Below are experts of layer 4 (counted from 0) of a mixture-of-experts language model. Rows are named router (the router's row for the expert), gate (a neuron's input weights, with its number), up (a neuron's input weights, with its number) and show model dimensions 0-63. Each number is 500 + 25 x the weight over its row's rms, rounded and kept within 0 to 999. Numbers have three digits each.
After each expert's rows: a language model's description of what the expert responds to. This comes from a sample of Wikipedia text that the model never trained on.

# expert 22
router:524465503525478538523518440491547506474506521528505538557436474509519505548476504512527550503516484465506490491457464499500476472514504469525484536487519512537492463464502506486527463494462539
gate0:508490472467508511496514490555548543486495476499498489528507473490523509514511506534517518504512484520499474517494480487529517489459478513524557547510487499490528510537482505525508526554523554
up0:537477450485501493505516437530544521487519482485487493526508457498509551495540520509547519485524472474486479484514445477531516528525486493521553542482511469482494453547467515508510525527525535
gate1:495487464534470505490508476546507539536561507510502529490487498497476505489499465490506506466488497506475486535500564494502449470516495524471458500518500510500538456502448524490528482497483549
up1:487459459516473543523480404533528494513496507500493524528516485494509512503522458468513522524511492537475513488481525488512484497489485532500509502435473497493518423518474497519497473500526535
gate2:556502499435491528502488497540507531495473472458487488477462533508456491494548513518529537461531510473472488488511502518485487467528477459516530525500491515464517472477491469507535476485459484
up2:559489470425495534513496500507505537492473494483502488476445489508480510508541480530528509467522489462482489478484531482492473461525481435501510542498473519504484444462489456494535488496472495
gate3:529478509515507513485537484517530504479514504510477474529472487482477513507485506485575520476527507457527472493475487488508515534545499478481462483545479476522483503496482519547501494480455495
up3:514498505522528521495489442514524496482469491492485492541467477513503516497485529473576510502536531454530484498493507503518524564530479473486488481534500488528488497536487487516475475479478500
gate4:552474489520544500495555537496513475500501508528484505498514490500480491505498481468538512481452501495476490495479482505480486504546510506527485508519570473515551495548528530529533440504526477
up4:507524487548527494487512473523482458513509490509505558515489497514492486503543467494553495460472513502500486511500498528495499478541462502493503522486563474535545497533484529541480465496508462
gate5:475496473519508525482557482459511492494549511523505511511499502491525535519493510467493510446489470513493482490498455495533492484491503524556506509525501454516522493515552525489538501467473520
up5:481488506536495520519552468456507501466514523521476527512521465479522520468496491502498517475468460497486508449476470462528482471495493513491565507469491475548503505518531489508464474524493490
gate6:519480480495456495459507499481508484487505519501531531508456507523531503523497464504530506499497469461525522493510501509492510497526488512527525436487498515543495495486504524508523488511454489
up6:493485512446478489501490474444527500471524459509509514503490486488529490480521495487542511552462473460485487479511498495498487497537494522561525441488469492507511475506481499524547499547436505
It responds to: The, table pipes

# expert 7
router:464467475484515535466487504495502462499528503501524536495507558442483522491473476527521517503496443514505508498464487456510455462498505505504466476498519514461517515487507500467496498487507472
gate0:495504485494486504438501483480518508490513515490479505507516495469499504506510515521444543482504499524478470478477496500540526469543470501527513476499581494520488482501529486530482483515503473
up0:529530457499451500504510512484499462487517509504483472511539494485501505516484471519534507481462489509517468501501531520506556433485521538508518478506530471525516532459526457514475519497492473
gate1:458438489499512520482536507495530445505488495502484496474529506502505469479449470482450517518501532505529524496517525458531494502511480513508494493515518495506516499519557538510488462507518449
up1:498473456517468515461508515481514480489534483500508554481482506532517515516515497470516509565499542507501479476502514479537480493504477492523510495466487501531495528465510520487486480464489463
gate2:486476543472535476501512496519493462494550469521507441483477513455462518501510456507519540489528499477497472517494491468522541485494530515526477515481514494449539449552541485505524503488490435
up2:503505501425530505512538495526480502510510493496530474486481535469491487505492449521535519512482460494492504495470500514458527505473500501503486484493462480509528447501488476496483541468457449
gate3:516463503506474515475499500460551492500530509479503523513506477517465516492470474476481506483554475511523510458508489497545474512446461520506502537520467523539488518498490474492517525530493454
up3:514516520546492488510495499464534509502509516506478501480499470516519557499521451464493509497488509484558479516565533479545468502510513507522516481520512531503477493499528474468542467517466472
gate4:486505501513510488460468507485497499482518533484535518467495516480477496516521459479530488491515484460508476521468474481551535549498547492474478481581502543516481444534513498487511482505500467
up4:480511539529485518441486508515493495504500540497452520525499521463524471521479469492471537525490456509486519468485491512505524493479497509498476456532508561484525476544490542492529478515521502
gate5:499504539479486508539510509544495476488511520460576481510466489518495501495517473484537524496482507495530545502503489464495542500468520510500489472497473472508516490535506530520469517423498484
up5:522502460482546496467489514477524541526496524469476501495515478539546494502474543490517485514510526508519501470516527513498488460455483489555482507494500504444475487469497475477480527529497507
gate6:509520473484501507479533505511515535509531509480532489528457521566507581515518528501480506519517509504510479462528478476489554510493516477545470526475485501502506458511465476534525470530492486
up6:532473522505520497472485458519524449507513483515501534482507504455484464507528519484483544517521485470472466538534508529537493470526513485504511506545519532460513511499453511538546487508502532
It responds to: Word-final name endings

# expert 39
router:510525455465491432480502494518496503491513546496515527484458503495484521527498462520510559510502522495508489524491501500490453495515512462557518485492506499532516512488511488531542496467487531
gate0:484486509469539495490488523489505465487541481470482465541505537500500522499520496481490529467468528553507508499505458479516555507501475539505470480512488529486537448516519554504461484471475476
up0:496507485479521479495469527482499462498531493470515472556483540499495492530514474488503506479477529538524532490485479510486543547518492524536488487516483505524511469497535502488495502487487491
gate1:487545484516488486497500461504494498512486441459507502505510487469515487522480465517522527487509482499538492502552512489501518453505544451517460532516508463499526483434480519491497472510429499
up1:480525426491454453465469471517482447484511502480491460479519541503533499513489463533513498475506493499522511500491508466497516464501522494532510518489505482520556509463493553476500488492471508
gate2:512492528503514478469492436543521461515486498502482500514514525497489492460482509542522529474477528445504478536524533468470501472501489487532525498457493503508480476484497500511532481530507536
up2:537436449486503494544500512490512513520514477487500521525466482501491524513499469466507496455530484488488497476493474486496499484514483499518482499519515473498490486452501485498481448478494478
gate3:452496470531502498515521474514542493503485497498499511497515512472473513448522476536515519450480476482475532511517517468489513501508515497541465493458474487521508517453522525537504532542506522
up3:415495500507522506489492478515522483513478510476494501444478534507486499488502502524509535504479510493514494518506518467496512552475572479489498506479482524542458507489515518530484544527465500
gate4:457518507516486518513531475543553522483490546446523524518481514485498529472532494532526476437497490497541510476508495485480508535500466499478528506478541491506528467509487534503512501485487472
up4:456502537511554519496483488518524527523489494439500488470473523540487459477510465517551503505497518478500485524522523517482465504487459496491495538519516505459465483490457506477508496542473529
gate5:511508518514507486513470547529519521522521537468548473485479536493528487490505486529511472494475475473512453524536523484515504476523492513464490535467490469453479486500474562514481529497536488
up5:548508501498514502491530483506478524499502566442531448512494520480485496512511488536469456496481520507494493534559468525506539488487499507501475506505517499448520539514533510519477519503517543
gate6:511506498460512493523512521487512479512541502434542551515492494505479492526513509509504544473497508461471496524515519502521457472504467476519523464533496462437442505498496474498538509505467490
up6:548435462513528541513488501488482502510479462460535499521508479508504484514493497487474531482466489462474542523487524511510509508504478534535517479442475526469483474470467518486487539532518489
It responds to: Sentence-ending punctuation, and

# expert 16
router:516513498532506533454490508523521462496549502515491515505503530485501472479486536518475511489474503505510496514446492460534453473466536472527489519544529513512536493476466528512530481518488493
gate0:487532481518518500450556488548524506506546544520497515469534543523483480517471471494492521500474503509499498516470489452507434513491503451507483505546523471460515476477510511558534528547526512
up0:503499529513477477486528495509529519542525545496537509421511511511526501534482489490475508524533497489524485529467527518471509516506514470521471518528519517511509462498513494503506488529509451
gate1:503482496485525472499471534484533524562505514497504505485487497522543508488474532462519559518498516526525520502468473458514463451465557511563491472509504478509544461466520540504491512441492462
up1:511537486465475518494523496568476531472445525497475512497504503485462528513500523490469513474496528492456469489499532502503541521541473477468503503513514532475475469527486500477468488493539515
gate2:507478493519493502442507472500528462517498503467480506500506476517457521521491513458492500460504540482505503491523444494466508519507541475548519531504476487559441495512507498491502470504485491
up2:457504510496480490500489499506508442506451559544480494512513518502519490488483495493534498531497533485494499453477494511504482490481519500501456526525496521517522517490464483482483439480507460
gate3:510502435490495485511487535466505480527573520475487547556486491465522494493496499466501532500468469500485475523472495499509509508518544463517515507514502505487516478495508514503543485505501490
up3:543558496532514505517537524550505522500500484484459512527502506522496468507489504439472500506483466532457547501472513471521481510486559545507536545532490504499487478493520518513537539517471475
gate4:496453466512519551473486487469555459459475517554501495502521432485493461492523506488501515530484524466511500492503494477496479474533467485525486513498560517490535478464502471486481506518511481
up4:529475438472495501524516501529522483455485483519509487507494477477470482494525482481546506519496497499543471496501481462492509522534519494472533515504516490506491508476478514498489480517468486
gate5:520509510488523485491489484470500522518521491499482532448493503497509505494484542537460542475516476484510484473473492460552469528486518434520491488523545502464512522457436521495490470526497464
up5:558492494471528501500483519485510526523503506527466504481487487468485501493514522537448525495535496502485491467470503446536472530456484452552472504528541533478485525462475513515498468519528463
gate6:511497474482553436456459528488497483501542478480481487556491503526444475503499499516534505467476503507481505544479498470514479472500492471481529507495490513492503499504436472489535503543455474
up6:553520496510510453459491501512513484494527473466507521516483508544478472501476494494493512469484507511518539485484484455518493495544511504511503534512519482476513475470526505478511503544498484
It responds to: Noun suffixes, headings

# expert 2
router:465503511481502488482513487499502490477517513507483514512503543515483568488519510485496524483491488462454490483519475480494505563512555498522529471528519503471469492532515495538529461498440479
gate0:518523459558508515498491474485493512497536503491513516531484481504501485556458537535527524476514530506553502489471477483508488521531515502471450503509493484472530509509470478543524474481481478
up0:494511495517512487509507467480484480468475477488498499504529512560486500482487524512526465501489570473519497493504503487500537506561522517498474477475521464457493483514475462501453475510466484
gate1:505557479530520451506493484487522465502507486537446533530485476492500519573546514472479530466483476520477498502516464459511530517461519476511496536507524547484526500534508479496509511514481444
up1:491552509525504468518525497456511433496488505512450503483483506482512481523553491501509502493510473503488500529490455457500480551468547451515516517531519564496505498497509520545504484528436455
gate2:477486493478486503513518476474511486515521494540518494495521524476442521493522513527498511473467451470492505484540496526487520449525504493559508455527511528544487451489481472470530495498532527
up2:479508500461538503511502496519499540480469478484510482506544524472503491469517498505507464512506484508467510479530519514436497470490517524479520492551478511502507430501493507500498482490561509
gate3:524492443508482467505516470586493508490491510478490508462461547463506494582516508563492532496477529494482523519496433496501525486513496546491483487505540487490529490516513489483507485513500472
up3:533474476498496554470537437540494523494514521541486492512477517547483486544509466480447548515471472492483498505494469505460537536490563532500510515517498493486495510476490524507511513476490505
gate4:498471523489545499485539499517517500467516495487530471562518552501466523492554462469502490476494505471479449480508513491488505529474497460501472466553503513517484468504501508479512507449475509
up4:486457497463545462502507497502538543493509486460465505530530533501492531448516502551500495471514501500458470481477512432495536504468512466499503505522475483531462479540511528532495470487488490
gate5:500550506481474503529497519469514538518509528504484496477509483481446520480509477502508492493520468514455478524507496518490502527532473512517550512531524496538457451531476475476499522504448521
up5:470522493509533494500461497511511513506512477522520490450481539492475477458496536524494479478524514507435464491503513498496489455498462507479481471510540535508472494534494490485520553526449537
gate6:480521494494466472516492525516510457499512486486514510488513503526480552420509498526517534483524513528422525472521513478500482511541510493507546506486517474523489520495527493531479483492470473
up6:483515495518491480517498517536498508502531496513498531501508500512495540479511489527451523520499447509433528493502515526447482556496493473500527495523526524566504510502484449502513496513487480
It responds to: Word-internal continuations, commas

# expert 51
router:490475511493481496516480455482504525494556521486508525499496538518510553506529522524532508527506473462501450482498494482516494540490510483559508522506531512565498510507496492517496489492473440
gate0:492490483479475481460513467473517519514508546511519536509530527504535537469505512521485459500507536492530475500459487492522523542495499498500514534555505572472471516481487451505503512523495478
up0:462479501510513507488516502474485485517486582473516493513539522517492503509500479498521482527520505451532493531490487490504519507465514481521458475516499548484525524490464508527534515491459475
gate1:497498484485510506521486515514538484519510530519550479501485534487473521507513501503525541508469491454550544510508482469503460517524465501486505501489468495535507485518461503523465490521442508
up1:482497507466501493525485535503538488519478527499528488495473540470464516507515500465548520500470532484548547505493520503502495511511480497518500469500472508533509481510478512522489506528441472
gate2:494525455492487528529518515490516500540508510493490452537478496487453513532519502503467495509480456467526454502495536474487477490505495503529499509495533495530471532462523473497535482452518492
up2:502523446508501495521511486498506489516526491471495489521500513470472516572511511518481483501428460501491431467524533504491470483514514461539524500500506514543523523501489489491511488472481497
gate3:466491531518485487499497439485516486510505517509524509537488536484516486473516459520504488486468519528516488561482505482527511536518457468525515523508514521559498527510495481512483504506468517
up3:509483481501484485514489464515509503450570523497543526535485539500498494523547494502503481478485543500511466524522483496490515496520495491507530525493486475497518465479478491502485530495455517
gate4:472462528514454490498495463535504509510547487492522570524491521484507511497510478510517504465514458486480491475502517460503541508487480509534499494492511505515496496520477508481515491450503560
up4:514466544502517507482475512522489496476505455430528550515485514501498525524533517477550477487489493460483505508533535471459513534490502518515508525544478492475520501492455502504528557479516543
gate5:517493525492503520509564449461554482496503559477524536531503510511465490489506500490482508494538489483524445497530481505461524518508517491470520510490551549514485483525540565524490455496526476
up5:505510538494518515514494459454545501479508535476485531483495487512482471476542475494535532490501523473526485464504492505467492513504558524489514509525519532513526444538557514545474489523506461
gate6:528490509512508477517527477501549523481520521507521494502502506519496563489491475493509497464506487456468502516534475516512519496481501488556483503488540483500504499549552445465540535519494500
up6:536519488518510496506494493529517505484472491496506486511488496535539560474517480501540484476500516453513458479539463531498489470493496480569468514563530476473526513523529456507504534520492470
It responds to: M and stem pieces

# expert 35
router:499506463478484495489522466538492513478508509528539458523510545494485539461532453466470522480555455486514434499495470512501532490516482498482525501511571504498515501485495528520552484502489476
gate3:498495529468443494474500479481502502532522474523508499498536493485506536461464537501485560489494493538494532521476484475548495493506505476556505501480536486534502505495459502499466458449483484
up3:483520535535466476572471509481529526504493517523467547437523492526499504502475475519495488481460484504457483476466503477515475485507507506513532514485497501493499503474467470461491498511542538
gate4:502522490501561515513494519535510495503459543554486518450523506523506462476468503523501496516497489498453478487468511521473493496512544502507472481503573506451491461497457488504549482523506540
up4:532492511516511510545477513497509496491474522522494536484496490508501532518503519475535525553440492463476464504464486572487486516511542508521505478513519521504468476519436472462539468519499531
gate5:522487486529534502484489487523490533489498520544514478493527500495496520523475556463518478485499479481491486515486514526492503488480532502478501500539491499539527483470462494445563540503495497
up5:489491547517484490544479515497505492484504501519489516482498493494494524505511514478542487467489507497485503438506537472484491556510510477496535506503520522489500484544469476544502502518551466
gate6:522470481533508514504455472512515523506484537502505495524524427524456530489482439526571507481484496451516462501528519540487511503494530505516504504497527510524496529494480490496479458505488504
up6:531462496491452492517468505477500502483456541509473494509539470483493554516459505496533493479511499505512475491525487551507524485506503498514488505485504504563511505508531500509486489473540457
gate7:489514483547517525475497450490514458515550501456502498536459537522489528486530499529522511478553499458527492504532507446474490566475511460510546467510508482486496527522529516475495489516457459
up7:475539502506482533517498503513511504507496509461485496503495525525464471466522491493498483459531510443472513486527530444467482553490545476475546465492508511507523497528518526530522503530499465
gate8:564490487506509503501471492473515485490509500491476500501510474519520497501487478468475508478520525468505541525489444557505493447509492475511506506487504519529464514488498527469495472539523503
up8:483496494526481469469567486517519517529547526470515487487482446481462507496497484493499508499488498529531448513529541466535483540493544515484470482512558484463510467514479493532514521468486495
gate9:482537499512502507470489517505509533506471492555501502478460504482465533480491476484444470513530482454507462531523518481506523523493512498514526459516559491473484482463485496511494515553483475
up9:488529515491517524499459536539537519478462524535540518503508512501504543504509467467476492496539517523509485501504505522512488543440490514531520481482567517506511492476490497521465481527517444
It responds to: Word-initial letters

# expert 4
router:528482486465547517427464501497513483511510519495481536462505527517493508488498480494484527541472488489526455521560528532509477481450509483501486493485496505517451517477521489471488486543485452
gate2:498495494493505484465483515453530506504507524459481531453479498535463502501476486483515501532516455515484490501519468495547513489485506525492500474515513487523472533465528470477509468532571459
up2:511497517520514492521489506474539481486484510460501500515517514536488468504496471492517504518464493492510483519523531536535543487470523534489474477549507502517472523491529485459504498514511486
gate3:544445462507575481498483479505549489500537477484488510517479508526495481487522513496529510493505527475497500482495492505514504545497510456488454483538496545498472480506511500508490498519472502
up3:538485479497549514474489488484508505470539479465477473515482478502495470489516455489486497503500527479510515482539499494498525545482566514476486457513522527540474514501527484536466497515478481
gate4:523451538450492461446489495466508519516529564503452527474509501493465527515475500531492511522500528479488489538568485487518507489442510510534521476507509479548496521488503451491508508522511491
up4:537490493483499491474504531516482489529495535482474537491529504528495531530491472490505487463493488468506504555528495513498519458462466477550516533513516482519472500498485492490486482499554509
gate5:484502503484555500437480511474529501509499497521512517476507511492515510511489492477537486452496484477460467512517493503487438500494496504547495485539492516486491515504551452472491524532469497
up5:483533481491550501511502536511538499482504486502507507478496521487505497499506488472490468484463527488476495525567486509482482488493495505526491480531497537499486549508529467478492534533485516
gate6:514500472492522472444470460498508523512452538487533527466486488481487498495520524512525515486463501512511505465517463523501450488493522510503479511503513504501458500483522515497499466535484433
up6:554515459493534475482488467538480531494481544496529505513514514523479502496506491515493507501443516532472516508528488556515478523501521510493481484496502530494493509517490450523487529568444466
gate7:497557514483458517501532520526513475538486510475473508518511500480472512516515477501506479495486509475520449510519467485558506487494491502484489499521490490474528508483458555489493492515481512
up7:484485453439505516560512549511535469491469489511492550516518488478481488504490510520540504496491509501482472504502487509511470506511501493506445460535489476468535515496512520505533471494495484
gate8:472520485468540524491487500505496515574521513455543536490475494501510498492452489514488495483529496498486501511506489467511529456477500454538504531480498517482546480462485494553513502486525469
up8:487538494444530517517476463502500529513480506451454471509499515502521471498460477492478471499490495500514513515487491481528516502498540496532541478466515476472522533493490513551503528551501499
It responds to: English syllable word pieces

# expert 32
router:481500475509502493493505473495489504509519501523564517477449540559495498572468476472477486510519486487497536507510472530524519527477533472526502510523537512520499498448520530450526511464540523
gate0:514482511464538483502470495521514499495505477532499498511475496505480498493499503498516541473516476514498500526502485505542532507523520472471501517547517544523495485519524523518459412518502497
up0:498465477497579459502490498489497508488519504498464458493494535499473515482507519539474514479523493543465509529470504459546483513520501530439498526511497539512497482537521473517483465520494527
gate1:482483522493509485464474505511502480490471497510510490505474507482514491488554481429480534491477457483477468519511452480482493513533479527503517507539530499534502478513519542507506481523503485
up1:506540518510476481473494535491484482500471491488544493538478532520562505525504494494478492498484481480479520463469472520489535483482458504518501507495544544536518520485545559479507501523530531
gate2:478491461497531471494506525516509501477526496509495480448502501511461484505480500524530492526519520476524511525481477499546492564536546531505518515532513522508531488477489498507486469516510523
up2:513512471503503456467514480529530458524476518474475507535526472484491498464477485506484523475502493523465497478497492461510510452508532543484529501455533490496547470499496497531477523533478488
gate3:472483544445534528495510531479518471505510503493479498505521482499474520518510503498478488503496510467518473508506516496456513503447484501490451484449504536515510529508495484512504499513521499
up3:482508458495549475440506495514490507518504538471456495498465471502430497488511473523521446495538479479479495498483488535533472499547495452467464501522482495548525502524487538495531537534428486
gate4:537499510474514481460488532498538500489506508493495476539509472481516492482529478472508497456502526514473502515557419486474509505512511527485445486496524489490475465488452488489552492503500445
up4:514503465448532484484487531491461539495504485509516478542478506524533491522499495483520490503508524495497508524526435525488486531510500490486465489481480532497500530466486518464533537492571508
gate5:509492530479522504520489454504496472484463512434494438488480466502489506494507499478499503518536484481511500518530476552528524501487521492538490480500506515521484477521499489499527478553480522
up5:499502535514526472506490490536495460485486515454479438451487477488462495498505477528487528486524486474535509524503462521529500513485492508516461504498501549526547468548505460512484474546486527
gate6:523472465486476498524508540484540483527472515478496464504553525498507523488521533524511503524456479502506484516500480462494492465451488506496473532460523475523499521482488502491479510502561503
up6:492515520467574530458461520507523506475503539470461481507539491484472520492522514498484517481504490523537482561507507470458470502506499524467443502497516511463522512538475470498514470500469477
It responds to: Table and list punctuation

# expert 36
router:528506476496494526484478507528532535502505478475498491513483488505529488516497475498470489511508452486497417487475512515516506481524502511514542517514531561514460475488526482481502517469492491
gate0:546542497550509458508475511455502491527495497447523492510507469539497531491472467492513492513493510483554448505524532539522501483489483462519519502512508525500464467488488464522486505476506463
up0:484519475545513457513479491517519483489494511484505503493504492517491503514538500492518453519555524500523440497518504527508492502494501478474499549507478503488483466466512450538495490508471469
gate1:532446491501530495462530479509560520479521510501509467556454479467508505516490462530474483452491464466450483492513513528514484489518526507516523471516510499506514505497519462525509510519489485
up1:538473482494547493461483519492500496501527487468542499539500528523494475528505446486465496468519476462457459472539508523520468497511497516512517541524486515471520531574483522530484500491524439
gate2:495494461540498492533477512474516485500489520469520510525497461533510515449474524482517502531476488466506472498490516481521514513463506495513504483457479479508520498525501516491515493514503447
up2:497480490480466484489498521476504483520533456517499503483480519522461515484489460524490578468503543520527513445526531491484494525511503501511520519488488480504502493480476525504513481546486491
gate3:521477510492519478463498483547467512560512489523453502468512537502527521529490496528470498507499497487488547523508455488521466477495596503517485534534534521459505508492509437488494490501484500
up3:425508518497538513518507492510499520498492501465499500465508500483556511558558440490501489530506509484505502539513470463504489466501480499556488499498537475481518534473535490507478521527465483
gate4:504525514501522506466506488492520491490483540471513497477514504493489509507533571450471495506485522468524499528584551516522491515447509461488483532519479491495486492473536493494490480513507440
up4:510483527497482497504505523457527476530487502488522520532479470488493513543540516527551511452507496474483442506502470535495513461508497429510504503508511505514489506466477506544545461501484495
gate5:446503442493474497535512492495521497527510507522496487480497497458523505498485485548486498518469449516471453461470519490519493493540477483547485446484517469465512432488484507490522511429473529
up5:515516487501459453499500463493484502482503531532508518521488491474520534502509505500452505510489485520495470480473471541512475491534504504572513454503531454462526441531512504513498514456510522
gate6:541529477451492469488458483480494507512535517475511514483488516526475516541464518484478459506532508472507479486464519502464526519488558459516479529483544537550513477471462510519496515507512466
up6:472499497472515494489501511475501523521488514476491526498477519464517552512452534520515479489499506511512518525490527559503521500546518478559526470482512486593518518493562501492498510512498480
It responds to: Single consonant pieces

# expert 3
router:483531493552527509502505517513531477484490515452511500489515471496474544514534503460525502446505467496500462530501491481500479524473518466483483545501499532492501520471517573504527470465510491
gate0:484512519546474470500499504468553452462544482460547485530517487507476457511499473502516510501484518490518460510514476498512491514500471493508490489500504528520487505497441492510467455507463498
up0:453518477486503481544489477476497495464518493519501519510492496487470488504505508554475518508485446488496500543495488490500485529504533425527446469441510498506516488475436498516503511470481523
gate1:483490483491471514501474545512519489506478535460523516505511479434466501499499499452523515497485526476514527500534490484481448471487462473520482543484509539519520526479507521526495471454487507
up1:479522474505537502461501499487521513502505543501472527468574487481450493537516512469516504462510494468500539481449434495477483479494522483503506563513498563526528506478515519529482486468481499
gate2:501482456497511482476505501482511485487504517513487476458469510497474507528517504451523498432486497495495527493508503453458501531484508510485478557507513537515501483466530533510512485467490476
up2:458499490511478457478514508500491475485501535486481529434518505476494502552534532474515519470496496511495529498481503457485489501483488484493508532513493535514542513501513558490491500465495493
gate3:543465457530504535512537504544541511517490518506495550529499493496507491481508491471483478457455478445540454492507476529495543496471518494517472512505475508512475474490499511497483512467556501
up3:515461452500494490526550514525539501498470489478481530507517467543443517452483485493478497470486453510524473523479457500482549504486540495522485519514484494535515426464488510480485478477491481
gate4:493495456526524485521526495521500458505510533501563476511474483480481527501461460458545538488465508504469496491511485474505508496483517466481524499464523506488515474507473511497502490470525496
up4:512514474541521487499474480514519475508510526480525497496480517498516540508536526484511493518457486464492447502499448495474483499485540428485527480473468525465458476513476503501533502496517522
gate5:488497491519510527499499521514521467466486513432524526459462520476498501515532492502504517525470487473465498506504505538520504541495529488492459492499521491529532533511534561536522531534515505
up5:476513509536484472500496513488512476447478469447505509430521556496505510520526498511499489502486494548483513488433488479515454555471526512492484503476478507501513523504540517495505500540489490
gate6:518495560541496486535506486519489504494475488507486512477511488453508506508500503504473507516499536499498497556513517483525516496510512490549570542510461498496514496495473543482493455511536472
up6:484482486471552496490446512519511499487490519506524492473518438486538486484484528500488517546507511473454499507518515521497507489514512478522476516534502499487463482469503489495549524473502461
It responds to: Mid-word name pieces, sports

# expert 5
router:499482514521496459467506517490514468535509494518453507465516502501477513490477530454484538475526487511494500536500471476539475515508520510494493547538516527488557468498486537478518441502511515
gate0:544476506491468517500527496484530504565530516496461497473496504489500481464500519500461487457482497469539507512484502488492492531506471503506523536477518504479511457523479532520486457495544503
up0:537470490508478515491529496471516508491515507498465506448523510515498501458493543462486522493510459477538527501509526489434468482510509525493491539510495503501506450502499526522460464500533495
gate1:454486534500501483513472530487494490553471508519513523489500497486543506484485524483490502522484551514511494530494485548505462500519541482495494483513542512522494515489510471477524486559479521
up1:472474476544528491550509508495495509506468508517496489440514538488521551514499496484488472482486525477553452508510490446477491509520512455525543492457520505501464487479494500466539485555522475
gate2:560505468488516477469510493509515489538494495550481545478472462549470483526474518477523514503474460505493522528505500447507489482506550505528447568538475541502493444505505526485496474529527478
up2:500505489458500496496525467502499452542506482530475537471450489518467504505460551478526527493482468519489525541523468472517486488475523508544463527493491532521474489550532494493503490480490488
gate3:518505458526483517500506508485502480500476476511537549510481523508526567470494557506492496503499501518542522517487519471471450563478497497517475478502499507486549505481533555509494478508498515
up3:478487459491508470528497508487529512502498518512512493451485515442488527507521497484526527501508488513511527491488453479558496535520536522495515509532530474502480496478529526546492531507519524
gate4:510466464549521508494533490514513475466512536512486472486540477483473497470521498527528533457510508504509531490520485513459518490490511461491473506548511512462528478447512469478514491441456490
up4:557423467537501499513525502479487484500515518499480492495548418522470534483433520521507488501498497497520520493504508472509463499497514471516489541502514520522503472536535529478515479515490522
gate5:501531491482457489502522521524512467492528518500494516505521489539521501497534501508500497469509495507499503524495451458494488500456528463518495522486537479468514515490464505481491492524530532
up5:559533500486487448491571476532522485524555510493501515541507484525525499496496488546483517465495506485579480499498501511519460526487490468476534470494519480482517490525471476519506450540468496
gate6:481465517483524499438508497522533471551486533502527472496521491520495536493505522484506533522488468510519517530541463486507455490531493520530496482498520502496519519521517536480497468521516485
up6:496475500494526470467539517529518573510510520460529510479515482489498516510532536512498489500477470513482538471503520494489510525499487522489484524527535471523535495505519524483495453526524471
It responds to: Mid-word stem pieces

# expert 42
router:488456480479511504491485482532549474527523501512480519527489464505504522484457542526515562417493542527492504538531509535476496513549538528490499525500516504506512473533495516497506474526469501
gate0:501489449470519491477507472465503510522485492516511512490508494553483531498473500481489568485486514491498477502487533479481483495497505502483485502547483493519475462508489507506488460494497465
up0:499523488507517488471498491452509516494472483502473510564488489550504469477495511489475540478496495523471510518519528517506514528507540524479479447546506478524500491494517431474501479487486478
gate1:493482472481517490529525478517531475529458491517512521495499503431501535500491539510499537480509483467477523497514551496482518509495552470512500532509525510490501467472477491545525452474497477
up1:530495528500471502469491469497500476483480496502510526490503553460491480513543478464503482509482452498532477516482486458495475493528476465489483493576507470493531486469490540492474496471512415
gate2:524456516552488519462516485521534483497513470542502488514529454474486526508493533505517498437537495472465493500474517527515504475516503473488507506543526482438533423477490478530533476502490491
up2:488476523515511493476514504520515519502518496548472500506524488499502527508433514496534508464494515513473501504454486524492509521530532513478490524539511521464534444517507501547526497528478481
gate3:493513489507474505471528505454517468530508480497486514525508458505427485509512454508513523464498478521499489488458502518504476485511531468507456498525476508481492465484494468463527477463484505
up3:531506486497484479471510500472546464517503473468478497517484495539444476500431466557508497483500540535484466492498524511519513476498530479480466471532484500455483524484528489467507454517468540
gate4:508440520508489479475511475486516501521517509485493531494477539540495514502446513500558533509555502483530500498529504500508514492517523505501526454530507500472441482510481489503502518530491501
up4:496460491526481491483528503478512510513525509487477514542468475516481483481467480510554518508500511499506511490556475541515480494537467510527484479499485492522477460529481498470522465537474492
gate5:515456505501513514438489509481536461512510492501468496498541492549500519499513529477514496482483516519556514508529524503501476512492513520496548519502467465496490474533530560496501543554507523
up5:496512520485487531493506470491501483517494530504505535546475474503475530542481506507454508530504511518497467485531479518508477469468467473535497519449493485523537466494499562524519510504474528
gate6:531483519440505483514511489569497453509504513496476568487452492458514513499465481500465499487558500489479488485492518508468502511487542510501528456523526494476508520498510528490521509473514484
up6:503457525443484526488536500528524467507506474516496558511501490478524522480459522501470528470509521513502516525518514495477525519522519506514543489514529516484494473531537515480525531484518486
It responds to: Middle word pieces, pronoun it